From a checkpoint of a small mixture-of-experts model trained on Wikipedia: width 224.
Below are experts of layer 4 (counted from 0) of a mixture-of-experts language model. Rows are named router (the router's row for the expert), gate (a neuron's input weights, with its number), up (a neuron's input weights, with its number) and show model dimensions 0-223. Each number is 500 + 25 x the weight over its row's rms, rounded and kept within 0 to 999. Numbers have three digits each.
Before each expert's rows: "mostly gets" lists some tokens that are sent to it at least half of the time. This comes from a sample of Wikipedia text that the model never trained on.

# expert 42
mostly gets: " million", "06", "18", "90", "34", "17"
router:531545481529504530513464501501503495510440491476480498504475495534519511492534529514501436479491501487507499473575514532498514514515512539466467482536513474464501497527496511499476464463484502480509489527500548503537483499484481544483518493469481459546534465513485488524517480496494512471457510519472510485477492471500497467446527477523488473498504505534465518490490514517453531494504506505514533479489517552490493467520550509515518487471479489482493507492480465502505516472492494511522475496505479469506509496520457536497544497454451475508492513492519483489508463531603516491489510479515523546474524479533520512463510510503495543506497512545526477530516467499482487542541
gate0:510470540524497525496462526457480494469483455462508507502463507511472460495506488505465467505481523488495508525496453500505499496533481498529543507527489506535522524485453523465514519502505498529520582493498523509482541458503479518508513489484467499487525491501494536546538515486472520505502456479512486516500481474501487473500540512515488502527492527539530491497484514490496530502489508497502488477498501500470505487481454500452553498506505568475488513503494515466513504531496498498529521495499508516503533474517468515529487512537442517458535480491509516558497501477567524510501514486544567530488449503545510495463530511561468489489488473500464512504526495486531539513539
up0:527533494456534473520514513488510500503500494522502484539515477507562530453517498500481470483498477564510492544481506429474498531476495499471536475537530440451500496522490499522546490539456489511526515512514500523495536496496491469516498470527487525505496540517494498473486494493487469473463457538506476539486542489472504491509487522494531493496492473464491509529539461491494523542519512512485456478466479533480470472483524542479455460510502503506514483510490488514506479476498507517486482469488489497435498479511518487526501489469493489472524526503515464471476535493469548502516478514518452489520561487508498494531537524455478498476461473471512489469491486537510481476486
gate1:482530510502515506533492517511492506498479460477486474513513457473495488518497542520514541432455462501514495460504522460512483488503509468515494568496517507455503529492455513512477452511465542502549508517494534506516502456510510503479555540566533477491535529486517560492480461495532556448484534515537493503475491518525506510479489519526506502497491484510495504503493499496566485513494473498530492510519501504514515480541499520511490504445490509492501489475465520492538520468505554502454491478496485518529531484507502517479509505519514505540499512506490507471517497481519507534491487516530554519523517465513500484554492553507494514538513518489506525509504505451535521498551
up1:491505531484460496504485523536517483520493540489482457503463535510466520483536492486463490507524459468483494486523527483519535533498501528479545510500463488480512504471514520489519474517499519516486509512500508488564537513476502533518540490492530449525528450481512513478490488450513529444475552462502497506496494467550528502519543505491503530506503476492543523499453493468529511487482519487499506478498467506457476447499498529516457520523502466516520494494471519495526513475494461524552529501470521466514510537542466524524465505505552535512472470503515479498490453513446486487527505484499462496501462505456520507508445498477502509471518497516486512463490505508462529518506
gate2:512469494515492554474477498455487497497499530514516526493525487474512539511506509532508457490511467481555496478510515506510519495530490487505464465495540512535483495496507497521487470497473518523480447513470546514489534477538516488498480489498512470528512508557514519547503522478531551504488497498484506481535503515501541520476541461523481477486506495518499511497518564474447506465465512508510538518527503526511516513517447528503482479505523484512492494475548515502505528510540466499488504495546512484464528498500500496451483476503483549482476503521497501487482560506479506503516502505449548507500542508447473496508476551532511472477501544521513471521581486533483544498506
up2:492474537449491488500469487509484512515469499526508523541505505513546493513510484474563505509480524541503520519545492484471530516487536473513498501471499501527445476471486548467473512501544520535511527470478503466461478551464501550481497541490515519518512499525509522531517515499504520463532515525505499471525524487521558477532470523534485475514520531480512482509509498482492532527527494471490514495503525487458493539489512515485471512518489495516514466516445519481496555480509459543503503494446450537523539470447511515526492521513499514511502527493507502501478478562465447507490500514499492503486517536511479509469501503476543500484508490509505525489513492516487496580472
gate3:537492538508559508460489442537462511516514530513472497470487517518542529475512488500498467517541505499459528472483455542546508491511510506465479485538474479508478493534482532504489511509491496499465471536509485498566502487512500513504492503444463528502506498476472499519506473493474484491466545532431538490513491450484530453507502519508461483483503470489506543511488513502526512475566515484491493492515503508521504482527490508533512501493504518525525472499445485457487514496524469519527535514532462479460511500478472515506512532483519469461509505493511483493509529549464510495479503505518518527536467485481525531514490511487472508557514538534495503512472559503529494489513
up3:461485502517502515516495472494531485472469515496518526514511515518472531510517476527518488521552487545488486495550505490503571485464474533476519478557526527487523509490470520487487496517514523474488506501454507481511526564543514530506500467496497485502516486494475457516503535538495475534436547483523496478463499505542528477464474474525503521513493472483519529518507459452502511492495484471502505434483519484510499500549527533533507516494515482492486483564475486534483557498517477508477477471506469447488506484517472488479469507510530493467464510506490466535482515537511471491531486512519520484517464467525510523529472513484522500484519469504508500527464487458512489546492
gate4:506516470525482511504503534505537519528503483505479475499460486485479498464526489483495490480489513495528509543486545484526490495505486520505472498467516486469442472495517523505493512478454486552497492514512489536500529490464480508480497456542528499523522447527511473486495498529505519505516507492509460590514464482487472512495502507500526476430493510511497486462501484520516477541543471485485453498484514485542526467508479517492491464504451508454471458504515490515508434499511489479489526473486512505500483466535499473490504525533483486538471477492517519494495512522544525518502499497467536536503510459484448478491503541504510485468484531457490428541525470483493467506465
up4:500534485501445543510533558462522484511514505492542498495510498546468485496464523488488488510530521536521509463535474514505486495517484508507492494466481466501501465506507507508489455488511470481477464525508472518487487480514526495533522519485507474509517477456496515493499521523452481503493541467518499462494477515517458468511514439568484499504547490458496500508509487451487529511502475449511486503539513501485520470540459471525495497489518515527499489478526499492447482503488443511516490485481489462528518560497499501513461450531517468492504472533488471515491489478470452489491526514489496540547482461473504474463508548481468486504455447504505507486534505515495490487469
gate5:527525480523487490487507490482505527515484503503459489518440520498538521522511516504503501477470531524487513440489534503489494542515498562556537517517513520480530513560505454503524490511477522523501510516514493462501512490509511492543552496482455503488502513482492500458433446528510479481470502510485527514507495494496493521479446516470543475490492473504517500517442550519499496490498505541515551462491484476533461477484533474488541469436468528496529543509494491562511496513485515524533478483504520497466513487479500513504522485510479517518470459501493529494503573485526519471515482506506506509496498490520509500478486526481491474484504489451500502489457464459506525517502
up5:507495487565483513542510526449505502528468498507495516513424498532517532508494522493504483530518533501503507470503500492455508502503485480521502490514527555498498501495503494548504527515528466506501509506547500503521482468455512516542467486465502484570513466517502537566461493510493512530505465512495502521516523531548484456534475501456484506405506515535493522496481551532511497518500488517487541500489436479509524482507552511528493494476514500514502497494484497511512504547535506522516511499501531501489509496481515532480518523525547466501502478477488516488491496502514521471491508484516557495529498512502490467507492495509496484450528524464487526490526490483432476529524
gate6:495503486496487504509495500541482524509515563464499486542487476479515468500472505478487485466485478501501468529472511491489517494520507483486502519500469453504483493542511535517496462484527501525499526532513455523494475501503495515479503486479508545501497478521483481488517541543509503514523457511484488493491490496477455489455502525472502527467478465482464531523494487548495489470557504468518451508513534567540542483528531485515466508478485551461526499509476496507488457548457517501524510501503547498486469493482488500485561504458440453525510512494541508495497476526524493465493503496493506465538475520494506508454502498495460492524479502468462518471489557461554495499516
up6:518513508492477488526493459494539522518532542487516499470494487510505503464502517515545509524522493499520483471503512498515513464517507508472477536459469508507424482508514514492500493485502493523529501492524443493498501490498495481476510480471486532510470506503480538496509513499520464453482478524502452489493524525528526478446529552539499519532485472483501495487488507494470505533480528472472504514496483503487448506501495515525536480488456511488498501462481430555467465464436535502529526501512516536486501549483512506487481540506509464526503440477433487481502496485570494497459490499524482562517483502494484523518546492505478489547503505488474510481507504522508510472461
gate7:494510470525475525498513469514502476509529512457492474485506520493517483527530513507537503463506515550496520529525489493492537472475442529507500462529486526477477527528471527501472512456500501487526505532486509519490472557513516516513473536478499483538541491516543462470561475502508515495459523515518479474484511477510557491478502464497484516519522459536503501453526482511477531536486504505466515508516529504515519505465538525503523502492505475480456469484495455485547491498539494533527523481519482458515546488504455483489479464475498519493446529518504502509495469519543506485496523483519518527515546509511464490495512504482500513501504457552525525573522472527509488545508
up7:486441481523511483466465476461498501453464498549510460530502509489477504461565471503460508504535511500517492513457540507446529531482496525483536517515511495536525505519512487499487499503498554467498511481487507493451542496492473500462510517490457490469550502546496506500518514488506500468474477503512469500458462492481499510499486527514506500521473477461489471469451485499478494505528514495487509545439473511491496498446532491477499463475476469451478513498516520516544496481511491509496506491508522480533510515504489504503517484463559500549460524487499451500478507537520551511490499533531501462512483492475506542497505507499520549475475509507489523506483429491501493527484
gate8:504472526497488491538498547541488474497524504473531518499491506524512476496506557495477476482536511515498499519564510441503543506531492541495528482497517493453485517537491503491510467449483513543476515504472503509519507498556493489532492480482534512484489530491551503530488516478477551519496542514511506529523519456492553505485478458498488515513533503535495507537496501506449481511481485517486471505510520511467513516527482531493529499459498558478463529525481513488505491531488518453513516550493477490488518489475471465478468501512516492490572521518526532454508479525475482482467493499501528530503528489506423494535508515456497506502461530506513490499519533521507459506517
up8:517483487468479441534514492508518517513502486499514527447520426546488497478479487453499487551480486466528477502451471490492459478502493489516542466481530486529499514468546488489523462508503477483498472452491525520521499530491480482525483483470494494501468557524448478483476514499518500477510490466518486473484497532531483501479545556499479531498504504472540514475516475519477540511510467486528528505482507538510473471514500535497490466526494529482477514493501501520484509523520547501514504513530496441528527445550510513514537465499504516508499493489441511525466528496506489523506465481515497472506460479474518491498469485550472498476547515481488525464500459494488487492501
gate9:506514542486462495528491486529510497523449522508447514480454455554538533503517494475492476486508484446531514475530513509494484481506506502453522483476492481499507506500514467494504527494476484518517485499480487477538473489483464470519511488503523506520520464500553546476494493516511461518492503531477502496455477501496451476502496515435477527474460500495490484524536513509512542486541523479518483494528489511524563492482452497491499498488514505497486509517512494475540485458505456488519471504488488492485522502431457493551521536467516496478478501501511511490420493512512450487494485522486450524485526455532478478507519500442479529506523524532539512500504509495522463486490
up9:463578521499505527462501503524504535493492538495507521528524488532495512498517510484523495502526500488530498497527536462480490491468493501540502505532500502537502501501456490483541510471542519465463488527515472533484519491469512499482526464518504528489491476510534479467519512483475483516507473503535520478532460517478499504463521477468491480479444520540477509501524457547507516509516453491515490506480509487537519545463501546501495481478502468467530531485486498522521488527488524468471495481494459494509493478503467500534502551539529479536548549466508532474517490563474483446525502474507527468497472500479530514497488502494524494477517497463488543495490458482533453519455
gate10:528510509489506534457506507508496478485498475517499461502511521526542510493494499493513521540530530499491535488507515512493487474509481544462503449497487495470493499555478503480476497486469504522501550504499515500508493519462528501451473476520503481496490504467478524496545478544510529472525498481504431480552530474504498526445521491491496522509515466490538511516496535503444475474541485482473474525469514554549523494490521483509513524538478508494492453489531477497523489522474467456462516499508493490493460474510537479506504455456536501521495542508510490497444458516533516501483496499485536510539537502507446525524543507477474497520463481533509440495491521486536504514524
up10:516530467476491519527513503492516474507522485462481500480511492458483563488480531506482502468485539465483506485487467526478496506516480475480497463529519481499519436493545478479503456499496494511490493506553489481487431524509501541521476464478459546517463524501532521474500494570524526486493501491457475461512477517567456502516503479515518465469497522507533511557496486491503511451465500471471477487500493506520482498479518479523544508505512486478501482544484491455499506525482499477474460468473449495474502483520511483541495474486521502478520522509478485510543520476525483485455485509475506512530500528504517512501536523454493522457519512518512473531519500498552483532513
gate11:477545513514495562465532511492510496526534457531467487477511478456535534479524522468505483519482459534502516462565493486480481440489488466504488521506531525464495471514513494497519534505504502518493470460533527516553528487525486528524476467495536483521481456500520474495502500505524465525487498519460502525520519523518488530486484469503462472472538515528494480532520481516488501529498532493492498521485495529507495521522492516503568544513526475515490481489501510495462484524494487522543483524505502484485499493495482492555525499543434483516524501510557467533485509474493497450472439463503504490485527541541522488487505501531502517517489492506514477496542526503528490538486
up11:510497502546470478492497495539500509521442477489497517545535551485480512506483492516496502493515502493467502541482486488492454460480522517500479493497513520499487474505509465503515470491495524513499532533501544463537486492534491537493539533496476494453541521526494493517528489512489487529505522529516475507503514483521472467524538545488496479497501455503501499510503500470516507461464540515487474480489457496467482477516519485525496501501556522491515518458462439482514466522524466432506487486482477465528515413568505537490506480495494488469506517503445489527475499515512472554496538526491505503494514491541453493480505509516525563489497534478507516483503526517536504489503
gate12:487537508490512520520520502479496473465498488525498478516505527478513472500508521537516487502514552504520521514515527524484533500503529529501491510493516497455512478527515509489476546534506500512483524519490504526461456489484452523482467466515492429450500495502494448509498484511555506482481506553503464521501539467525521487479481499481526506535496498487509486515442551505526504468480543518519532493547499500516480473489505489455454541524494502515530496502431520504525492506531458489515504491509507509444484487490504501536505484491526530496526492472536559521441525520466521450496493505545527522495490462505465528518477512500450495474526528467537499517507509505509466454511
up12:492503468543529520506516528473494505532530507541459482503483515526512505483491520511510526497470494549486552502477455539494509556547476479481471490497469481493498496498507463545494553518537466486523525506519483461499546509474527513494498493476482547542535518516517498517447480497508441518504519526506503511478505491503501477496481489480469507473476462493499531495523486491533497539521524509498468488470539536494476523496484500511505516499536511511462520494522454489499532532505506484514475524520527482494509523496468513500505497453527537495493484541493483524485506537525502450487516453456497488503479464473457530530480499465494598489486474483447501477471472472514477477500
gate13:565529530511472503490466509529492501522524516453473510522521482538504514495456496525450466472522524476523526503476521437544500468482513488480486515491502470499521506538506497537534538503523489510488506564477482523489518483532464508492454539486488522518472486485514501523487506484555516520504448516460488504506470485457527479499516509488511515463485487513517520513512503554486512479518526511460497489467530495479533496522443517507522505460503534516468527506495526519500474495493495519543485437461476554520513495461538510480499490539486499457504524504500546449512471525483503470515519481485544539487511499489488490493499513520516502420494500511461509523506475500500497510511
up13:522493532523467455472528453533502487493528527477515481473468512528509535526488513475496445511520482520532514535471503463503501517506506538461511468456523481515538552494501466508498447449502508540495504518474493509499448441495485522483504515456494521498450492462504476496489502529505540503496488490522474456476462518480502499488523481495515500495536512476481490547509504527515497529515499513493521487486475520450469501490483498490485471488459487493551555521529497506486485470468502502564512538523476489489530501516502480517496479505508473516443528517462503468495497525541556490522521520547481529488499524483506505478478452506523528482500488511518543471483507534485454487473
gate14:525499482489490521531532519511472506502470467472488528534479521533539513501497475514540512499503493517559545512465505508532542518479491520499525515523501508466498517496499499483500512485475541513529535509473483495447491442506510490506516529518491505464491471513506542494447414441475506551510485494504499544521485521520515537556467453515508469504513513502523490506541454481473511471512503527533543493489486513501498525513498549497494533495443521466496478487448501502514530477512511498506440480525490503501524501485511503522496477496482546512483468471509496501473486506521480537518519485481532490472525507490485487501475538504517509492525480529507495552462470490492518561549
up14:518493472480540493487455478502506511478539470515505527497542458427480485541475504501486469490501494487467466484493480507468446483480480528551502528514457479524500480513530487473504509525499538485484463482489520493502510519496524495465499469482446553486527563520506516484484511535502500497495520491496479527483483487498532527505505488523505469530509518474499501493496465523487493522544542455478532487525540522535496498517541486508521451506528471498467499511544512495461465520513471485496499446489492551502540476476519500455526472496477501489506526512495490529499504473478516492503491464507515563459519490460518518516495499489499528504504566533483487509506551512494555477462
gate15:541550502513500505550513521503503465505501467528470523505474553496535487473479503493561487486476490495550557468492497514525496509540497521535492524471462514562521465525478503542501473508510504528487461466541493515507487440484531532526512505506477506495479438515478488510509463530487491451461510540463512518451512522504502547485490505467472476490499516520538490497513457519516484488473512477514501488493554510481530480509513531497547464508515532529504511503503504479474467496505493475473462485498529500496520499466518508516519569481482531507485483438518543486507494515506529504500473528515482510483479520434500483474478529475509490472497522516528494493501472523477494494494
up15:488504488457495521535508500549491515485497475553537505516503510499488446485536517515553475537449513534567476532498509509501496503496529502489508514498463466457479493472486512486523547503478509480491530505486508496507493537524494533514509533555499514494472479496469516497510456483517476495477476513475499518479520486505479496505482500513510438492465509501531472485517493513534513466509511522530475489477559481544464455513562520470462502503523542516471457498477467461490500491484516467513489498463480492479486447510497517495530505485491554567469484502508533518493547509542513508507520548491486527505489489498502487480505506503460477473502517519545444493515478468471519509490
gate16:499475495502510522495500510522522513475480466418475458508501498519507475544513510505487483467496504500469498484482495528442474457507499541451516478540458495500539511515497512503451520505534490484488552495518478504487506544509545494528480511485489503514509495500451481490537499553539484498493478472471522498528487489518487474505494512470526521472478524509536519507514490465495500513473476501484533507527550546493506486511541484460441480571456539515484480491514483486494531505487539478515481537485448502481482501499484513466491502513509465489486485564491534525479521483475510495533519457504488492527514540493464479478486490549514505531512509492449519541541506517520474480510
up16:469450475491518501490497495504500472484525480526481506498527521463532508537508436493472481506478494524480549498496467530502486435483488492499529518501524508477472474509486488482478517514482505482513537498485502466422464507518543515515480492448482538522514531532485502482462489527467475491493471471472485437526527451500519509513525525472523497504464505475513528518505451488488508499498518492472480476497515545519521488515537512481454550535525502514483519510494565494480522492519497519497525477471486500500488556501465514500500471469493470498433471500499503489499475563475525504514525447470499479547509499498485517498497505494523510497509491537462541525517482521507481502552
gate17:475459486470476478465507516531518503467497456472524500491461527539509502483480528505503491515508481479531507480450478484517466484494480511480506491501517469528510438504466528486517510508537534499483512512490498548466539512531478531498522527471487547552472513487531495556513508529523488525516499500517490511474471507480521514491503468463536477490527446466503513477529496525495540528481453500516487485489530495485486543497504449497530496535526548516461498526504532504506500521525526483491501496507497534429493476478483484506497510521482546487498453482469524457536490488470507451484491486538512516493539467510491473509536504512530487486510496502535470500572538514505499450470
up17:530522516497499534475556521500503500523572528510535463512514507520453490527495519468510508467499518511504483522491552503502509504481515469515521494541497488495487574565473526553529506503507529503485522514530490486466479491519476490542466494466524518511511486484514505527471504503471558498476467513453472462529465506506480525501468492545485506501487520498523457498453438511494503490476490535535475501536517512515494512513495537505489503516500502538506477491490509474459504483547493493529475483509536503539513448517493536495475523501489475525470508500532509514566516493528484531492551537478518506527505492496468513487475529496488536488489491448485491450495522510484516534527
gate18:495502488461503518503513460493508498465480546545563470513485495500529503510530480490488468481505510497470480491464498509530499504495498469487495499499479503472527504486462506499551484511464521486462525517505485555503503473499460500506505471539474505516506513520517476454514460530474476499517496493461484512473501453532463500474547529525500517518501518464463490496479479487507517457490517507504524503502520489502496496518455459489539543498514466502496514477513510568481499441455483514481476518513500481457513483474499460525520495464469508480503550534506494482497482483541481512491531592486496476485496508459452515455518527488493529501442505520518422527517498514503507504489
up18:504466509513523498484490498513493470544483459500479491521485509505475472500474493532503501531494501482478486518525504464516547505493501551475504494494511451478534503482526466509419471466486475568515518515510522479522499503496513556492448494479547521521489499465462452460504517490480488471505483474505473499465517504495537500517501486474498474514547508486477471503516484492520477454538526499465487494468506480509491519501485497484444478536490514512484472466481476500458510515492468439491468457510506520509514456540456499521475472481481468543470430492476519488495506481498513513498516468488512500469505479532541448467475512452532499484523532468496488498473502523502513525524
gate19:516489503516522525502525499499491519553486492475472492533487506485475469479504503492581479497538503506525514483478510470515488485511481520490500474528517508533490513547491493460497525462545510474494499484451497501533477512500459487530504529531486482532495556489528511508484512491450562454522484490517522510527527499524508517538462499503499506521481526483434497465525514503492492499455487515458491516483501475496455527483527494482495430522496487513521487467497498463493495532433472509517546515501459462461515467520474522547493539507521505523471550520462534507501488512526508506520454511479481520499474485478549488486466493533453493491508523520505492502468463536482486487511
up19:508511528538547474501540494522543491483520533531461559504486493483516517531501532486486452473525488489484506465537506509491511526480473492483473487501474545521528495515510497526455482514503468528523436477532508483510526521531509505471506464519520488510491511534511507517526493476526492452530533501496464500530460517453493519490512501492539554488510516491471501506477514531498510477500494476501551498477507491502439471477494471505496498481493534461497499483475526469513436523478488536493524520527502520500511525525511474537487523504515506487511563528523498472518494504482522503506449489527523489491447468494541511522430501512556506533485517503524481477518503486537466474550
gate20:500524523465480538457477534516527509538448494502506483503496493500521488495552472480504516486499510518496520473492560497478523448489490491518551490517491494496500526506516463508464513505479521518498476526505489569511509471524465542480524491535505476485531465518491520503501516465490501533500487540522513507491542488494534535502515494522476509513523449523458556516519521492500485442475510515487494479475467513487454509511475466502511557445507502498502499479501481466521483484492463506565500491493480523473492508515513481494499467516537548490451504521511484500528506478490481519509480494551461526483496482467522476497504454512530491530490496480445481528444451498441480506489
up20:509535495524490511489511548528509520509570467498468513485497541453501499489472477481529520503507467516510495473527464428527496487514531511531475515450507485528470523462513512470502468489519500486511495511529511492476450502497480480467489457496513520505484534482481454480492490469508506516494474492529507472518498461496505473495489543535486511508490534521501475533534530494526505555503499543533499452505497451510502554472491489510512433524530468504459491492465509505495490522541539498481482468452495485557515500462472479459507498519517507487468504486513496511505527529503520491504522504483508501517503553460478475485478501500517509471478484518554518528521547471544524484539
gate21:539561492511464515538517528489540490501452547496495484494482515547522506509486520481511507525535538464494558482527526513508511488514477494499518454514456476513553515516536470532518480482477515533496512513481520505550535482483539557532520491510503478557496505518477453499481496446479545527485485545473511485478472473480514479450502497487490502496559469497488539500456474490525508495487511538517499509488530511529539489556500484492527485487482518520521474490498480545526511493467449513524463497467519457486500508493482514497508502532504505508526495504505495523498494485546507494492537479474505494533471476485498474476498534459501472480523471487550470485509488493452496478493
up21:495471515539499537483515465508468528428542491524511507506532527502474493490468523545546515512488494520491511531494503499553525522491489517501532489533461508504470469524470485470543506556540438546519487514520506506505463506482526497500475453477501530449455544476513535466535500485508460513516481517545515478532514508484546527506481489485496508503507494509505482501505501496509488450445526526502466510478533530527528508513516509449487513466540464505484500451470513462509512515510509544483457502474478530509471468510492488538535534512501525469463526503498491487487508528465495500496476493519482515502494537492478492503458477509516497497486462539519509528479514527518535474513
gate22:543508508510477517499527465514521451470515478513475495470498510567540491486460489543461502475485533490512492470524484500463481518489526510536501492532522513510481496532472484475479519503467503459490489547486501485495482493505504493497525523497512522491550524520501461476466506445517486480529511513548465485507514479488499506533548487436501514480467527494464562461521505520422505540492526513530511471475553513474516482559506511528530500463485506536545524466488509491493495519506482496546522480491483503520503539470496511493511482475464521482529492551521497516491479490505529508484541475499464494490471469502486501495487494484496511526549481506468481517482522464460473504541
up22:486522491544486530548522510528528559548496523552501539495514486476519480500494489514509521510491507470468468497501479490507512452473455468456528424484472509499500500523494529506482481506525496525509491509527539504493508529526506518491527492481523519497487519507515506490504516515508541517466478482546511506518475498481483482519513517530516528493519536446500520517543472506554470507494495531483450523505512493490500525466545489480477502549559510502443498498487485483488526533512503523491455493528483531460535514469473467495512470508540539529549476488510517481469527494536481503552485482456493476510509493500502483514483510516506535479424520472534462510472506473511509505509
gate23:480486475509468492460450516509497502548477436495503494529499478499520482486513486476501472526487476503525522513531507524519522465433481536498457504492476503452523519507465489471479498501498529471549538501507538530500492473486502509484491504431517415477513491486487532501470479490505527568473565493474511497521498486484480481540490512464484463563502492527500483510515535469466525520518521479530482469508537528471527498493469504508499531496477501459507514500508463499464511474469500481496566514517530540515543495530511521520524514487484487511505541503485493489510500513540537513502510472510491523490492478485439465524539518515507501494523492507501518488503520479533508500505
up23:485494461504500489474495504501486515505486468483514465490480526506488501513466506510515517518498529522541520503500517522469530485460454533515493533490487521517466526490496447526521496490517505523470473494526455520545472515472476528496534523468499494522509495488471471529495499498485506527469461495517526534471487560491475499509517501472487495559512512524480555478504475492518552499499507517492489520475504473504533466482550440467450522458475489528486455498516515523457482477473501524479524466526543494501528492505501488499514486463482467525496528467531531479472519514532446473483511472496490471500478518458486512446519549495468477497514518481473560481502491448531454483507
gate24:462515541534498498536527509491455471470495478560493547520462475462456529510497480502454494484458511451508513480531493483471506496533504483493470511496498507502501473505494469505547526489487499505507544478528516510507526512457516523484495537454496531484518526477498524503448522529508506511473510512452548487475510532503506479473458524449567523470491507493474469463509504534476535502460487504502522492456479504542516527508541518497505499475517506514508496557476496517434500518496506509501492498460514518489518491501533539512514502486501527514480495508508485524502508536553461504507555475529493479492526496473507488463521457509478511480464487446558495516520475507506498496519
up24:470446498468515522515462511501491503494519521551475505500485489469492505487547535532522503507483498481462514496482517519516489553522497511495500505453481513474555502506536471481554458493529492470523511499537513541519473500531501520525512490479471474448525531509496472495471482518510467509457539524478503480491514486489517509520443438510461485514521472517516532504513497519522497507455480493499505503495488469539512491536513506494486518528507493501499523494465464454558508513446497500533512557481489488479481527515537479512544502485508527488516507468522519513519507518562524526503472480549458544498496554515516521479490477509506520488540512522475530520518507463514512560492
gate25:522515479503508448462499483537492488495500529471498543491421495517508486504541472454483466479493496456555527465472519478498513546514495495494477482547510484483497526528497480496506491505482524513517476504509490471517508493513469479510485484488472496486486458529533508520488502477513504484484489522480523535517453509469530474439495497491523475477523492554516530550502532511466509483514502468526524532511504542526501501506524519487531532482518561505468468501517503479508482523506495538500555558523480511495555484475513483553495502508504492527524492487491532508525542519473476475481476478512466527481489521530536512485505491456517465491502500536464465478481495493499504461572
up25:462496502518531545562539505485499467494536513523499510507509499479492447509548523504521499510465502530476456505510499476481502510482520531484546469473486523466515465513455523495490488512528499562484465509533506521498435471523515493486512461510504483484479508483466459497505479483511531482484497503537507495481544529498531505468476531530527509488502503454519493426467452509478482500541470480503512510501467475534485499566496486467493489472520526538491472504531521417545485498521527518481521501500516520502478490525491517503513521532508499516500494493518525489516477540473516518467465529516478505458520517557493499477497536469507514504522509496474480536501505472467503466514
gate26:519503537528520493509521472487497523481471486473528476472488477529484487510475481485498465581537505528496520527493507493526562527503553509469544522447505464479513514493492479517521495527469477514545490492488466499506512517479475480467483493504463459485495462450449541495519473457503452463507485464487489491471504472534464481476503493472519505490511485474494501506488553456517477471515492550477480525448510554494490468494518571515510486467521480505525527494457498462516492483532491497522482490499495533495473560478480520474486472451501491507484475525526515490477478477527486502539510525545495503492509500536491473503482533507501504518501472496499516527484489471536481488513
up26:474437514481505514510517498484482538502500484522499540529503526450519491424519504522524548525479475485471500520519453478484513539480500541541501499499500526528489470460436526457468520501553516514508481503452462541520492487482520502484526515500510480495497499523537560484548477474480472499527497509533483517484517531480495480508508476526509522477454536533502470480481510435486500507476518513513466534537520522477509542487535499505543482476526530505528523500501513512470508522491528482520509517503507525513485486530477521489471493530497502516501511519507515482534476530484530509530499455505508453457516493483488552511457476516477521507489510484441490523456505513504514477488
gate27:490519494471501507487527492504469466471532463492492485474482524533459496480538515515508485470448513493519514493517485481471510497491498536478534494485503540499466531553500524523503509484491452463507498467496566524479478517521501518544498485490519460536530445497521479447492501540505485463467577505501519474494477485495513463496506457490502498491518472458480452489493530477461519489495499506495499494540458498495494512499544497479513488489517508469480443542513459455515507497494480535514496538506526477502533502538483532514504451523480533492484533490549476538504497526557503494508501498501531549505525514524534470458484538486483539496494498512500526512488459501481511536482
up27:484468502514500500514524517484483515523499502473489462522502527543523504462516524479470524508472491497489478522524496523500516493478497458435508508513534530537473480508464468531511501480492526488480487440513468517458489533552525484471515519443479546494490525554444490472505492536479486522478521496507496471482532493490465508521467458527463502511470465513496482520484473469493503521491523477497497498529491506499468516478558534503503453471484491462492485504541504494486518479509534465466516488503540518501479478478504488501473460428467537478538542476508504504484499497496487497492503507493473504484473436447516514480498467514523485534514499520522451551482457484488473504479
gate28:536458506452502492464513513480510495446458552540473508525497452494525522487492515487531473507446496457454511550478518521477512550541439476482523441519499468502476458513527497519481507479511532488490525528518527478549500484505490520512531506471487468492539505534477532504489502532455522519530475496478534485509504575500517463440514466527489466481471480524502490508491502461527510540495535489495526492491508508494509497492472496487512547500454492485473558491498524485502522474495506453486514512494482510485514493494504473472507503486493472474492509533490492510518494500498487503505499563473515478500505482551457487518492546483487527481505468495488500517514485457519488514524
up28:476496452467513531502516519506531522493477539489506497495470504473442481524529478554503531500534463574510480465526498523519499485488513503515472533496506527447509525500515511506504467520534490556485496507491538491482516501488471487487484530505514483470539500504497503494479532480519461483521475497526485544513502426501510484497470483478461534462495441531489482469530497509493491472529507492483504512499502484522499511497509459524462511511526480523503491501479538555480480486489528521444488513510510491443529546463513498490505478549474456525525535488496506496509508529510482511486498472540495518438509482487486515461486510512489446469559480477487517486451478507471511495496
gate29:479489464532500532525481520536527542505421487476508519483508556501533528518446531502482461506489456504498508484528478525496527493437508521489489524490507534504497485454520468502485490468512523541507476502497469500469493497523513494473520504473508483466496520495517548526542482471488489503487533522483522522526480494495491523511531464495535449511510453491534507523482526535474474466486525512485488492532508532471515560559508457509477528509480485535487491504494547454455503478542496540535504499505499507523547495496495475515512481454492526506560472511487469487506460467475497481501501500474473459474511473479506496487472479506519489520510495555498493521509499501498480538476
up29:488532464475507513500502511528528515502459546514486541506509493484544504536482457521485486479453483509517492517481505538481539495515459523501529432508444518527464501488490512531449520504511572542543548495509468480474509497520503512445477525477508477499540487511485527487519529474505471505523504497505509549533498524489525519447527510482525483543492512536534468478531535522489467475541522515530508500527504551511472496482505533485506520484503484537492471486507492445481498463561510528489508493488510485487496487470461514480479516524489508504517507525485484489478496476460512500537516544474501518512531477508500528505463517503521506512542511519508498544464515510505522458470
gate30:515490543501506511486514541496490544539488503499529510476529496537477504503523476508535495482514516518485523540517524511547505500501490562541467519488449474515532474499507526521512495527516480523482489501502473535533504478463496526499505525525507494466483510511467551483457466555523532501476509529512516549494500522490517509497492504490505486458525510515463504493483507492518480456451552510479516495488547501505489494550492517418482523470521501519502496531458463506515464523495503534437496482502470530506498471480475477493505507478486491509508506465526540484525478529513510503485482522519490530496488465521486496506450529504442551495515451508572479492487497493519526527538
up30:470489434543461498505493485497504491523529511485491518510441477471496486484514483519459512530480529469482490492502476495469542542501494465489512505492505495521515498474520496482489505531489515510489521435491538446478469541493481571483534532516485441478503498508529501463518503491530451515495513519524508530478514506465532487507537521484499503524474483465470542524522531512480500491482493452530496472475543514462550530438493480499505509500500481493553482505509534517499479486463442498510489481508490486515518501525482515528518457472462500515476476502479502533432547455453508529468515520506525472496461516489499519507524494501509517525486517518493531480499532493483486509497